Experts of a small language model: a sigmoid router.
Below are experts of layer 5 (counted from 0) of a mixture-of-experts language model. Rows are named router (the router's row for the expert), up (a neuron's input weights, with its number) and show model dimensions 0-159. Each number is 500 + 50 x the weight over its row's rms, rounded and kept within 0 to 999. Numbers have three digits each.
After each expert's rows: a language model's description of what the expert responds to; "gets" lists some tokens that make up at least twice as much of what it gets as of all text. This comes from a sample of Wikipedia text that the model never trained on. Tokens count by the router's weight.

# expert 16
router:493550419380490480541538455472521544586502436568552521498517547492524555491453551494494460483506542516558550416403471411555438549491536406502528373523525518507537461507413587451530506441431470464482534479458623411440509532415443502430578471520478554530557579569496561552586428523501545469383570586514591486517525475449461511510475528471446545528516475488482436527553541524436476452503469506412513485431469574469568563528562466428496484526419531532518508445443522494486467562455575
up0:485500523491462569460517471386512510537515496473565467573527599498509491503407575521514423509479504578516438465490482521493522374497513470503605591572463525517476531568421516522582419501453478500463513602525505494524390504462555444517607508549486502511547509531569571586545535478444511421506526614519431567492505479442546480397417454453559535426552453549532415529491528460525616452485500508540509490565573560537418526470496437527449507473493497465662543491544505486539505535533492
up1:443490510505501513494463452520537568655533475438541486425478576533483594494508450585546520526490448460553473461467471533434524560516462501498551472571477513461492421538539569515541414477392513505566549589520592436487467464435481483570443467559429483548554507519435599434568516411506533452470490544593488544515496534548509532536440466566501504503349443520497451529589444455479469551452547558399448563463427524529538466480526603539500546482528587478482418463458567473470540473462468
What it handles: Prepositions before noun phrases. Prepositions after a verb or noun, introducing a place, time or object: on the iPad, in May, from the, over, into.
gets: " on", " in", " of", " from", " at", " for"

# expert 34
router:512561495451472468419470456531578627528469447473541465594383536542500537454485474494478508477540490485497405421579511502506538576466489474517615460451506444514503462451506491578439640445490472475473528488500529460501551455552457598498547488459486547491506529579436533493610430517499482560523573541509602543581556517472524596571397540457395473536504474595504515531549483464480484395515424516456587507489515587475510496419568450488557523534534486466467478465588466482512441552503460
up0:433466625507493531440489480551536514528514511435500394545456442549473550468522527474393408473513507397541519440492530427498552555476484414534529390469524506528495562545504503555458389499426549467443480528601460531470547557546365529456470511485424619523435555481479499439557444485417556568496510505405440431539438528517575515446483509520487464465479488501451486503552487469566554460519492541532497504489533457449492553427443500518507535515532385450413482510541458402565477401489558
up1:512539484444595445479458529436525537520491492425568456501473551537481581466501490509537547554431583484428525449434512391435521410464524525554472464400444420528584434518458433556504503463520434532472430530469520523516443512514483520541441542502468498406562536564452508462488460461530437467570477521487570504480576578553456547560504459431561542500481516445538503576537485568530407424546439551464560486560536541444575554503476474507532434476642377444507467493548519499555490595402449
What it handles: Name-ending vowel pieces. Final vowels and suffixes of foreign personal and place names, like -u in Niculescu, -a, -ić, -ova, -sky, -elli, plus ″ and ′.
gets: "i", "a", "u", "o", "us", "en"

# expert 18
router:537565468417476557437530435552519532548493531458477495470490519516512568413526448505411513486553449567549399443499455551506454560516528476475492428435411500481473498456483565440582400620411489443407509559542497554509532467457431598530529486553441527428504506542467541539543497501426520456521509579588567509437451511521514488518483537449515497429538395545533558474515448572476465530562480511445509470469536526487516585500528509580566543446512526404535469435636454487505368549486568
up9:468558593418420471540493574538462480418466531581531457478499502554478466502588503444535401499488459460545496547543451476513433592508508510456563505544478490448524642558459501518580511493505430508453484462527526473527472511484480564591558582468521524385463468561512499516509414556385552502340539447484604489503538544526472484393506531506459522476571528498480439515496523491479483493490517447552603474508521448614463554459431479490570503512569538483462506397539451569462420432479494
up10:556510482469565559650463430533484459501430637396508469551477641503518509439540587542460610458563466468534502485453540480438466516459510602497498499543469527468563495502393421496558502506474418457486609457519532500421421517474526513504501500444485443506488506497461523491475436547494542519504484481546499450422553488569450463420441376506367543501471520537465578542509586538455440510489521531444436471503512426502405574514483437457465530449504499485495446495547437525529530498562460
What it handles: Sentence ends and breaks. Full stops, closing quote-periods and line breaks ending sentences or paragraphs, plus sentence openers The, However, while, but.
gets: ".", "\n", ").", " The", "\".", ".\""

# expert 2
router:571523500419502513487498452499556548510429452546477496544506550516459499479463491432477425385480507519491461508501454420546463614430421405520553541445391509513496503376508520487470534491400507504457509575414492495450473599474445446556534510579491478384503553508434547552484427541404541492473449550469570506545497455621482515549435546425530468491505440594562538522491519501533444455478460542458517529441482477483512530536477488455492570578544473445420569496492464662461445533470536
up0:512508440473499474563486443449584513506489606413555465511444588453458497500531528491439381435533533532510497605452566519469457522483392403570519447511529615521504525420410508488541537491410485498469479516474522526462500635576454374499545596555505435470537553546528511443466380499491527469489492581444575442512517500580496527528408490518552492470571482500419456482492514532528460474472502603474473550498468444462569428544519480508539497417440439478549517518471475481422551564509493
up1:572460512516507498517489514547553551486527493605521468412555468501470585460479542382404441446427522473530527526582483501502460644557560431503582434443576484492573539441455445525503454425438526524476548453443528505473459542432370493572508497484532463435454579501431517494567458504560460513474445471497448532529536512473525582490539553472455419524514503506445442566546458442569536501519489508551543499469449606467547520529519506477565482585636525488371539433482493498473539431476551
What it handles: Word-final suffix pieces. Closing pieces of split names and words such as -ors, -ers, -ans, -is in taxon names (Anisotremus, Nazis, Pistons), plus infinitive to.
gets: " to", "as", "es", "ers", "el", "is"

# expert 13
router:610575408448495509497556464534541517482531511571499542487414575498519529387485559548446548426520426598421483449540474498473548565472525468498499514574507529496465518465442604584518507535447435427361496536492496500499560529449479475498470399452503509540587534482409510488438426375556575418518533487607560445498526477478549562578459482478503424452538516527444574520506586490458548522507454561496504548436513559436506530506523404476527493483509511519514370509492491563516472446458513
up9:538618540416515396552529398566505488595480424573466469444490489471491511509480373529502479453549428501388506461525503540481503532512513505417458511552458485463493504577590479511459542500460592441563500472481460546501491530491591474482496527424466519520549517477396532521609543469546517527410420538485461520548548504498478481533478469614514493416535511537480569493504448473621471528442513443514494542540477568542437477497476485591444497475570457510522472382546367541451531423446458
up10:609398441516539512481505482503443505523533509519481528512541503497631552521461472536440530502510469469576590454586469455413421450482434563481526567460448504554490536524500522401383502448478513498544477457484559555481506535530552583532526470404479492446500490476510592504522504478527569478568492545489455438557473547552451574583373463516510435519525560501603545441483486554517491527513433500513510596464478456439501509492603429480540486538496410467522379467552410504433531400408495
What it handles: Connectives in lists. Linking words inside lists and comparisons, like as in "such as", or, and, including, than, not, being, plus unit abbreviations m and km.
gets: " as", " m", " or", " not", " and", " –"

# expert 41
router:547542418468483430426594482511541589514526514434491524495540511418527536511475526521514544455629514476369548480531471521468491551426427492458535499570460445475608524463437596470553551527413448473496497507527450431461543529507497470425518460538468456480504574518523496564490459515495696445489483560505586491524434508522524560504430539449476545435543460532424540471546581496476389454509489479459590515486510488558586547500521526458521570517514423446556559444526466517566533495392473
up0:568553436393459420454435510443552506565473548465597480521620497545526413570535566467580561449598526414522592459565540551507489504449525514451462472543501508500524493507472422603455489469447437518438535531437460496513581491449539474502439415517535541472457472525533471537522547568555532412519523576505475469431503502573494524499523514516526473479511549554378550553520425529466442543530474395483601468416512491474503475517547489613500552496479513431498444461392587498439503482438475
up1:497594494481464357514524433523505613459526369538590562584542536504521422525597578530536489437516516386442521454462479564475458529432474458418414515514487500476555478404536558525592509508502469471487516503503469496489584486502514478443500406490498382382505488565462457479514445500498570523420434512531591463476515540543470496555492499547422448522594511459407522448453527549541536552490594450498509474519601495477492497471495507494538499522422482502447482481538429503528484397476558
What it handles: Table-cell names and roles. First names, titles and roles starting table cells or credits, such as James, director, Captain, Episode, country codes, and dashes.
gets: " ", " —", " by", " John", " USA", " +"

# expert 42
router:516579499402488494365584478531589589579494428526539498565492491450570551470453522446452498482575439441468480422537511453488507542457452445472590536544441498415543512442468578461498560503430415453472562538506465458532563525435443525400597438520493490423555529538452573572552443475525565489428532564562569475528488468538516579523472470488474506461538449535465454490545535487487466458569486543452556483488532581500562577425554482459456556532515462432474462422539446546555465528406558
up0:423506459447617491479491519430596482461510484470440506460488582490474519489521500604517400524489483445544394439558489434483458456510510460494497527477458467407551340605542485532453554543525477482461618425431465453516509505573466399479419484485496513475546483459487579539508469514424523462482529451484600484507497413536568527420426554497463542492476502512396486490448601500491543574572530517447543485431536545583491498487569464509516506510452482400423512422452483555485516568491450
up1:530512519455400499519467408516611516438436461575469485506535547507530540539493547572561448510483397467471526473592455537541559566483493524410408520431550445544479408436478516515537509533465527460515380457522559571437501527463483509481456425493532499500518564556434441466620519451573634535495507529460514519612498475485514581581539476497503487489489537538517512522446496441479463460401559551430559533424553463512588497587446514466503518467488450450534436406540489611475540460500543
What it handles: Table cell spacers. Blank spaces, em dashes, small numbers and position codes (FW, DF, MF) in sports and election table cells between pipes.
gets: " ", " 0", " |", " 1", " —", " 2"

# expert 47
router:581514477484475461398543472448570530526481456514439442481400553540536519470450529556540460559555505586477454478523545546528490540437547431471515480567451476504477490447481503481571614560521458438495553519388419449573615494533474551483569499555513488525449497556451479558588483479487501438432391494479529553503500475497486625500531521474506502530446335471477396594495578539484482475500540531468510456464518610545537522490529526544494549497573470488455463505564507577546527571457625
up9:550460454557442496436489518462499622475579508467465509471657465456551516523518495510531403450449553579529534509520433503508606492510457549485565462452518520530539446510563455509490551537530515469484551510474431434508482504552478493427565540504474506412524507587470491499541510469456589506519418451482546521570498564478385473490527487465471479530498403502524472591462591459464518481463509416574594463533442548479377514568495433559498626432533444493610568462482471528505562491407443
up10:492558454464552476508526528533501478512416596538624401544572500515540521462497503509500521517459490511508451534453577441551450561516464554490516502560432515464491612458527496573446541518534479413577558504518427551464514515567545467376474394518494482568452566525430602518537531551516509546533371546529536428374491450500498557443539500497495605533447506501516423425525516504571414589588448498486446548438501539541493503518497463578497544567558511426437468471450462549571492539479507
What it handles: Table and markup syntax. Pipe characters opening table rows, plus list dashes, heading equals signs and LaTeX pieces in tables, infoboxes and succession boxes.
gets: "|", "-", " |", "\n", "=", "==="

# expert 0
router:488504457468444411501510482580554564483582351633536448459564482513587542533462523530505433435474454553517548431470515499524496608453505531531516508494475443464535457406495542557456451529510470508482584449522475492473529523445419516435563399514457486523563517491397552526545509448507628468502499467459553466405503505585515566486508512441471495497554472489501481571508556450374524468578481592521509535564518542548527460471566497502475592501460549477511374526574449509545460431497568
up0:461490480564359473458589558459527527491613502503470493500493475481459452495465588462526551537506448579484519482568549506508481439565542498491520422521419403439514430532370483498508545460466466548471486484428462554569480525594491574499437564424488472464530535544464472491466479557525465483409508451509500549491585464531568493481520525442434563456556534575518497462519586538513493493502500515482428620526479515554445423519555477455574443590434503451606541503536464593646513450554505
up1:688526572449527577525528410502510528554486489465491522333576521507488506502566474545469556474472551573545487483469470452594520559407529490544522494432561464534499373526512537435540423569489543470515491509542485509439504553411451480501439463537508469486487544493474560469574457506436608635539447562472508518510513509480505506507522495431551441527607459490486618441473485543522522428576579520541484483534467542545452461520492584427527514464423524583510528498566506465485514522503520
What it handles: Copulas, auxiliaries, table pipes. Auxiliaries like was, is, were, been, the -ly ending of adverbs (carefully, boldly), and pipe separators in sports tables.
gets: " |", " was", " is", " were", ";", " are"

# expert 31
router:545561507378522458466512429491527528511478476504473475577524499476566513462423522429407525559575458488476539430487471429529502563481536446469565480519468482501531489509534599499516484563510510442372461458432495448500464442444404534506556477495421514459656445573527505605526475477534574487469525467531539513485428476484392475503414557450556461461442462532465544430473591544477451422486456496478529617487533562432491480542598458565456532541480437483511369478507437537526455540446500
up0:461504553539550483475489524416541523530476523450469520542474612471493497497506407485542454452519474596528508587523569490438615451410535585462526472459492556446578365406461634534461589453566548463582432481524554521515497477463492458509445547598536452436457516459495452570460475446506448497551552488492540546534432434508477526501535491443506437514513441599433418442532524519521490593498427517522500484528388527523531472427539563463564408429482448499502546535503568514475550499471451
up1:500503565465544490536466460511485506605491460467472493468593419480545482419453478464581524454475550446504468542593477426527555530522519490515550562406564534460532522474540529430476506525465468419556504551551498535498428461587510510525492517438436533510577542472516496546409447531585519520501534493480548534412594534469540495381439478518360565581494593457542513474563593527512543604518524465595533526574550538568471503542440560483512568495378469442490521516569486589492523533485413
What it handles: Clause prepositions and conjunctions. Prepositions and conjunctions introducing clauses or phrases, such as after, when, where, before, against, for, especially "four years after his".
gets: " for", ",", " that", ".", " with", " after"

# expert 37
router:537575494359498479415586453567594593579463429508564509537469481436547561474429546485471467475566463504484475450524514470533508573446496458479566484521454469419598488450442544478475536489412408417441554500470466441512545562449432540403556463511463458445552551554462558542558451474524537502448518609519561491538486469532506555529460427484433518432477451558464494513556525515476511463584521556428577486447516583476549559418565479448473537552527483458484490391549457547527492508434544
up0:386551575457524468441546479523702614507399486502530507576537474461458505499500552444522495499433515492513527498418518584552580489470490545479435520457468424391516429437504618575404544510494467493443533473444516471543537545489456526580613489553566509539549503507509526424529444419470492465490503567545461525478445565466467587476451519447532471484533421530435543501502499574551535444520606502518507444506520572548537514477473467464556503466493468487504517491526415581520497593500527
up1:422476496510385476474587467516629540458516477483446531554486514500441501403475591524557535519440503533562484430417449461633565482491482495485594506441448434519525478415449548496509617554463446395527520463526539580471468519530486515559507418500420470526564496460498508560537487504596482489500500586499530530488632578544517552531521509550518546472539473526421408411455606538523457482541545492448546541521603512429518453414515458582542496518462521491499477499555508441526521542471465
What it handles: Numbers and quantity words. Numerals and quantity words in counts, lists and table cells, such as several, every, any, five, Seven, 128, 1845.
gets: " 0", " a", " ", " 3", " 2", " all"

# expert 6
router:432538444482476513509570353580539537569429412515453517586403563493508577470436515537391516506519534496550610399446463449530443574504420526467535509576372490497499541494433493530512558536460437484500531453468447523436520486428484544458598478517496518431533575425520537472475483447461508489527521520569471502508585520503555546534467470462427503467458535498427451520479574539506460512547493569423479464487508534474536486389572461510504623479514371443491515476502469548450492522533574
up9:439480409493489425430464519500514554413500459533522513483507541475420522513432485434437493540535526537524454443391525562492524483473486426543457485493513533502420516590594536547483554484503433489476529416519521542628588511549426505486571456525490439576464550462536482506564382494376536448427410511436494510522552436563496619532482486540490543482424407477482421474495522515551500453533392493586472466508425498529486442459441557460485529541522505505481560487561477569475464389495597
up10:436524440443541486608451486504490553471470529505566522414445553588553503505447490456577493377513574473568537555463496450477506496473501567502593461577491512417520520540553548539387513414552451474574540569451429527587564532576422486497483431475523386580541449524543446552441511431482488585518415460516374557451574524454491535483464487519530533553499516610460545486519519459429408527621516506483547492476482547513411525489507447474494508538522422448515497482508520482450472534495518
What it handles: Infobox field punctuation. Colons, dashes and line breaks in infobox and taxobox field lists, like Species:, Binomial name:, Genus, Coordinates, Website.
gets: "-", ":", "\n", "–", " (", ";"

# expert 30
router:587515502483493504438515475525548613502416439545421522505531529501532580464410486448454483436526479576495551516420550490476557492498497484493543521437417556462454465471499541523499521535457426436495556453559543451554565530508496431501538483504529535383472583530489541477484425506577532527434502466540594456447452452506548584411556597471469599463496428623472504442485427601400446476503465535544524555427580504527592534472519484502486569472536482494495443445464486571448379522441524
up0:513430401504474559466456433512567453593491463433477549497555499512437553473567472471527415549463599570428450475518548517501591537578475508500470420592414525458499485536492455483579582596461424488533436462487475486510563455519529472524530516511537520362557554575443387457552513503522546422422526434556462507383538435569450435510493474473547485522440522577513483540559537513449470441541503453450488519509495514541576510571571456473484441463542440417521506460467556461462545465543431
up1:539612586502555484474461441499574495476558412604452447480514409488500452531596664409518559555483497580481456540405494534457421501541512472461497469479486491455560445426506576425441365473511525476535475444579483562535502556537519534475545499515437570479527490550487506445501548432544498501417550576473510519478435433484517530482545557485484570432477462586408477495575501551442463553505507533549474603482477548488510484514556458477470538533611500510555538435522481467401501528525493
What it handles: Single consonant pieces. Lone consonant letters or digraphs split from a word, often after hyphen or a word start, like Pre-t-oria, self-p-ropelled, ph.
gets: "s", "t", " ", "p", "k", "m"

# expert 14
router:526539462454577542456556514647591511532414435549491456508559549454555575492522588534493490537505498537533380460521475502515545522521490485541591449460485486506524492460501498496495483530459486343402510452498471593513502534465500434366432519494524503478503581508454631503480453484530546532444502577522617527564462496488548499515432511489456486474596491540526490498458544510533395501528528579522545442482588509529508508433600495439576572495537483473493411465541501599488532476504598
up0:476558475474466570603461490636410525483452427513529573534512553576469544470471493431459463497498522522561432417551423446554446555515409581450531479437464447527479513590545536475481473453524470462445477363471585546502534508354507477496489458473459448491458440560554517476428540511510532507500471589490526492424487499511574481513466504455509480543439510457460522466500532548545480585584621449448492566521444439658508515496498502524511456501525523513615547482592473475489551518518481
up1:501542506395518475456537556595513496413502515525521544436436488474527548496541506573377542510527470543555476409600486435546482512522412509491584441488477534478482507531619648496473558416488470484493510515492474483553557542492521521470468482564527529500553510552453558482498499503575560487438433476491584510519441506618454402518449485532499542517487514453453542489408503561574466507448545509526422570513483587536453513525576524461544559610443524587464433415543471499427516402520583
What it handles: Digits within numbers. Digit pieces inside multi-digit numbers, decimals and percentages in tables, statistics and coordinates, like 5'50' MHz, 2,45'5'.
gets: ".", "5", "9", "%", "3", "4"

# expert 7
router:486566494440477555450618421510563550518540530508587491556480479496520584410415480496487500470495502428419465471544468346560463531518501478462535432462449514422492490484452556527515571502453457485407550547497492575456594589502475589542521477461497428394488580562453531467513481502495621493455552516559463481496476469529471529533523473430409595466477411552531519592497519501485559545501440504460529446391556512518577507443550512546407586521526487470477450478519495527470496439507595
up36:562539518450567477540510476513533459536490515344479523504574641564564467589466515525471504556533555553491422434393475533486457540445556427535550563489501515467540507497432488510484543478499497460542504473521522480468528603564525513556518441605443502479380526471496483502432471483436459479515457528635492516496482563484509499678522513429481508470552511531453544607515386534526503561494476485540490568495491524544523518442468496457565477515450526358438495515462506512462538482407566
up37:470561567502537556550537495504592533526538593581498433447507535469434556424596529530402467462434454509527582413506547528480478502483555522555485529490514459480550542532439453533475507414378458520413480413509464483551462521571491425529437489512417498467529473493447582436504430503430523610497540454498438509517425416481514531477515492538587464548527504560549443511539503392462431520552519540570454506429569536429598530509482444462479482504446551386522526478520499547429519451486387
What it handles: Line breaks in layout. Line breaks ending list items, headings and paragraphs, especially blank lines before ==Section== headings and between list entries.
gets: "\n", "==", ".", " ==", "===", "\n\n"

# expert 8
router:527505474469459501449521504508551547504490472459503523505555557446471543389364578543475496522484446526510473486488487355479498548464446456496494545500478368474565493431518525476549476523445360380467559520503496522501488521498470460506573439608445533425500500489494570546533516515551594425546418556495553371491541386475479524512530533493447490568480531510561512480489464543531392427576510507508540462521590537486570510462559508464486498489542444410431454440487518469479366539537524
up0:526488451488566514485506493460522535478412470475553588492468548551471551470505545564561459477480552642482505504414474548541453586423443473468455548428450400456620564571465516404587446520540500472517494436571486526528502468512462469473480447525505421532518555483457504520500537473460549462496449489625543489480504461433478554467458545473426503455469529482457460562483446480531494505426402438527510626537501546547587552419417586398516462399452402520512446497500433525504470488493435
up1:466597512459531460524468509441531505483472486498487507499530502462491588547470546432485495481394412511410503503552555466548439527395409454535495535536545471420533502493579540468461513514513550477494454509437500553537462502422543511516605510515560534459457534371597546495569535539459435491466575484542468414457477501483386438543587504361508537555556507487482513526416533528518479441539466530462595526449448518494525636525515568435515467488635502468498422511548507539531471560601470
What it handles: Capital letters and abbreviations. Uppercase letters inside acronyms, country codes and coordinates, plus section-heading == marks: SURCA(L), S/L, GRE, N in coordinates.
gets: "==", "S", "N", "C", "B", "M"

# expert 21
router:548476459490559429448504425539545528538458429465468508456432562551550590466470482444499373463584480505487400464477552483475535548488483457559529484388452406531557435435516471517470498500473405516492620442456517488488553517513459498471537477490495536497540463516515501535516415439533535438503472646554533564474485506468481599484407498500390514545585526546540499575546525534478521513561477504469538509506505433416432545555525537467475493485579394458470413381500415553457433426480497
up0:556467465484483506393412449536574463576477478475424497556533487480563586462443474558530455460473507521498427517558514406524562567622554516535481524426498428533481484495461345559535516563395514507450519516540567555514498489422477446470524571501495428486543522544410528529490422513492467390496402516449399524481475512432440611568555495487580545511489496507445498449491550504469560464478545592524471501506515442441437414561530543587464445478537477518495533500465436585532431520494513
up1:518501467534516543519562375452518500456524462474449561482382496544538547428487512390472481513482546544497513442546471461516517558477449529440456466476417536526463449470494516510554542470557504473485552448536435493555470395514465526379436569509543481483581521546389483565546506480533541492431476504448510524438434392481416542511398537566572477496515434540521402526498454481420479573413489478535489534543574498527387475560498525492554433484561568460497438523599552535448529464596594
What it handles: Pronouns and word onsets. Subject pronouns he, she, it, they opening a clause, plus short word-initial pieces like de, b, f, re, un.
gets: " he", " He", " de", " she", " it", " f"

# expert 17
router:522516389459507599530498465505581561525541411569528394519493460460580494449456432517483509587556449544418475529450528441452470605506498467372507560461465495466559461504491502524492544534393451410510514403519498427449547553425476547504569556455478541447599569533478564583507471542497578540470576522494531586532500366480514530538420429465461477461520486563537527547560462464450527499557450525530495484538621560491529523507484438444497537504577531509441495499532505511537491561513575
up0:580529531487485439460640482484523570506507411579551427515490522484503497552469454578466471560445507569536545551467449482533450575532463432504527511574539535419461537566489538514491493561434463458573576479539422581448502575523496459457427508587485403508488397492462503585489525420552457482450597576474467484569501427469455442501544519566553460505467399536473490485494499617407508561526463609603518508478474477560557493527519426509599471497520490511458474537514507493501467461489610
up1:475552496488471524495435451509541503457498425547547437548504492449549491487522530568477524553554566535517489548468476485570409532521523526484588573450525511445578471484459595485542483492410495520526445393484532386443494595490438528482520617467386452470544582564520536501508443592478624491480528520468592461548473421479559470468519429491473490425477478457471536502637573652452510476547472490602458489584530572505463414484552473520486464460502490479468409466522510488487462531455493
What it handles: Mid-word pieces, table rules. Short letter fragments inside words and names, such as ac, am, ar, ic, plus table divider rows and line breaks in census-style articles.
gets: "\n", " the", "ac", "ic", " ", "c"

# expert 26
router:525537519442477512507530429496565514538481414588567452510513577459516546508458474557425547467549444473573476507464427451519514510553501471445560550480461488511520447515415515494527498540488475426528531502492540358499573500559457489520517441543487505527521554535552532512555572558456535509469416495463513531463541535501453562557572417428461523515574387541483538483555609489359477484567514515494560456482551479512516590575564521484487539389439436461464476493493577630618467591424552
up0:558505415440458419569479498456540471494445514545499531512521497460510621528495464474548575470559490468473490482499487486398495542537555445458478555481536414516403499554597403439504526514466494466462670605478505441449496417507467461539537496588478510454427508482491527512439458433536476472561489515519469585449428552523470544478441413473505416527450500582500428468482495461474354494528517452514579525484456480520568490543496589476533601583613521562508551505551465492495524432483451
up1:590533455446538473451489508491497487538466468477529484510499535504538465517554480417508537591571531495496450494551419592484473464484527395425487568562523553576547467420396533529549519542479505492521575476453398554578503474523493495479589478534518424516506493476492523583545472546589532454528425456640450628528537464509569520469462402487474524536501380552443534426496498460421462471581438427464504456535493468534589563507546520517446535418585518507504531495414501452597481526561458
What it handles: Prepositions and pieces after capitals. Prepositions at, by, under, over, during, and short word pieces after a capital letter, like H-ip Hop, b-apt-ized, Che-ap.
gets: " at", " by", "ip", "op", "ad", " of"

# expert 40
router:516447532502497542541550470555571538537506515534499504537418562516523545491341476447501581531478493484551481376509548505495501537515453455433523457563441501490546571531499548454515524486455492492479594505403450571494518524398453553427537443530477526545514527478501541526501450446566561566568572546568484540565544521566465538508496566401412466478594423493453506601468562518469502506531518534446527427498565571463477624384523437533477607473518454491488420489552418568547494512521571
up27:501490454565503505452500472550570529531465554550490421635549517495543567472563473528519515529533485569542487471467525463475593489551526424509510545415453520552579462548543531454499529383529522510521415560432394482501591483498490418552531520518473473612414550518531598525492472532553582524523501522537568489648422516466437488509475536459494501522528458485362544518502432519536439543540501510516541510472524638541507478512516479413481499514552589543570531535537536560453499463413402
up28:501503415534490469451554559591553535509482469453503459539475509500552499530497489579463604545567442422471525516494451541523576554551431580491568489540465491480453473470521524455554457390431552457392538502476493495303490431504455443470455500490492542507419550485473553459481393436429472519554563418511519512507558587478414547501404535479580503426531442593540530454529576574506497507531546496485431448479531579484442508453481435554518488409520547457517566468439517461459546533504519
What it handles: Brackets and line breaks. Opening parentheses before numbers, units or qualifiers in tables and stats, plus line breaks, slashes and ampersands: (145.8, (BPI), (aged.
gets: " (", "\n", " /", "(", "°", " \""

# expert 1
router:636547500375506434502453478591584491560409444542509525531514570493514471549393539481504512435529453526520578465497522423480586495429430487527598474564435430443519461421409588435606478481441447440478481507499457510534533495512504560462494471465500538405471545568447563480548453470488550494385549592552530467541493500571460614519468476470521552473551462547490466506554489488496512483626470482556503456534518529413427494452530485456522519488520501454523451462597506506463465548535447
up0:539508464457563554514534464439623481503463428548527524545568438523523483517487482466570479471510545468524511506471479472504578535548470462549527454519477473494501462534524561535576521533419395464437524544455497536528421590588517484428413526546532419364503580574556537484504438460569457536534513525530536472560471540539529505550378484400420482547469566487497408538494599540472428489471532537613552374439511577435517545517513495428509461507497491567501509466549546404455512480417550
up1:629524445486411537478485605517561536542450411486515544618512450445546530514412405470448500495532466486401579406462437563517495450502461455581599539498464446509447557472464559484451530534582528511478474567499435544583509550509453502488555463466513518490498451541469467530466498495485570519414491512580405459519433546581434537509500530516449505467535481493393588491439491486447516498518530551390508559397512469434549517539595503431579513470512525490496440498517553440507523592456442
What it handles: Closing brackets and quotes. Closing parentheses, quotes, brackets and percent signs ending a date, number or title, as in (2007), "Juicy Fruit", (28).
gets: ")", "\"", "%", "'", "),", "}"

# expert 44
router:490590560396535465448505434503565587551477478544579460604481553481561502487530478543541521449564526572540482522518461444450451600517435384476569485456437536461485501459530470498503524462516465492439612469483470506495518529514379606522494525516448524526502543515519589558583496437444530454473486519500527472522553477468513621494432481391489415491512493523497537430556469475560465471547469481487596569512516548484476516416611529472405568581458497437549507431564386537461474511457525
up0:588496469503426531491447510538483471473578476501484563521500515496547460569524458526506446494545437462544512461488474449478479551454523477592464567556549565523521499532463545595549495452456486411558543482421531508450507400448568516539503528473410400428490471512424501561479516498575568468533451423553512537415480459505586496469429576465559454500555454456594656393524445441459524534597483543546520478528476639494469554505604529586419515533531524460510517510509454459602518518511484
up1:527526508518473551560572573487487459435518415423516602422511503466550593483401502497445515509459393512583506480429587484458570453560564522510491427502407506591483473609515558390436429507564457455565534539486491601596507525551527452457454465424517473437442510471502488504536502506467492497526492560503462457500414547526423553415547490542514555498528559524476415523492453533546502525567517450491591465533442443488430586569538491423362540515530497456525470499571497503493479507452472
What it handles: Name-ending syllables. Final pieces of surnames, place names and brand names: -ton, -ley, -ford, -son, Yah(oo), Row(e), Giovinazz(o).
gets: "i", "a", "o", "an", "on", "ia"

# expert 33
router:462565535455529461488583409508570515505554415520506407466512493502497509539443509419519496432594425508439552496461503543512554552386463513495559542507478493451509494449521455477441495457487402481411592496470597501517526481456460497482541399516442553509537518508425512421528516408483601456474462498517536459471461479621486561476539529409429545495545501516511494602548478483480501416552534549516506451489456485446499448489610501465479528550511500403477309507543466576515500400487551
up9:495532501521450509381492418492526495496499436591567558479441576489566461461415464496400466399547558492494540471435463461519403494487488439480525373505485480526419498514449482533442445465376516491542516443470546534541445527474552446448497431469516598466478503447473458494461469527502535474524463491535515466469534557514576543532461578400532412572494484521516465669389438554510496478564485385566467478479520480527547513504542571510524553528458485488517462587542539474601568512450530
up10:531508436490439484527559510543481542539477453472549518561489488513466488414484569476494554514499506547520538528515538500510497511482530497569489464519439408559533495563541467439510563503555566494523503556587500548631520542474444563378485565601492554446527468443445520540496586510553443378575569623496455494553508497507390486445547534421457488623432574533405474554528635502501466459496442489474495544528475475586516508503492505446540568520524443496497566489516573478429617531528582
What it handles: Auxiliary verbs, relatives. Clause verbs and relatives after a subject, such as was, is, had, has, who, also, plus section-heading == marks.
gets: " was", " is", " a", " also", "==", " had"

# expert 5
router:564540492397490496387589470523599603567467429528538491530496518483542561503485492497467447475588470486470520434512492450511533540445425466487597519559432470428577490431454557493498580548419413444445551464475472476503538548424441550438572460535470480400577549541503548564527442495546555476432489574546568525526467469520522558528456509459439487474480468541473439527514530535457448430561540561432554473437532549458534577434574514481507582513524474436470462416561446570534486546432586
up0:518548454437511495453555462561641525482436421512416468526518511499517445526469450492513460478438470584474520475597536454428564574441469422469501388472371463510516564549497525425463514542473511453530611499492495418543553483521504480511408534492432496493511493539494585471446445517560501369465445505479547478514463494511480578504564539481476456511548473513501427467568483449412472409577465530534583523492520559425519538467479479437419560605546467472515446389558499567571451455505509
up1:526540537422550442516506396543529478542453461505478526467485392467524518468438536569562484534577427539449460423527588449453469482523454500525434473516529463429517422461393523393531527533476555437412587475470443509458489554500511491384458476473490473451557548413504487529591470419524528409517451545542529560500560611533552524473535524501523476470476554477485480401521450372520477539464478488551528531590452503521431515503595449537519563458467445457375552418517499477498541508505580
What it handles: Determiners and quantifiers. Articles and quantifiers starting a noun phrase, such as the, a, some, various, each, plus line breaks and table-cell pipes.
gets: " the", " a", "|", "\n", " The", ":"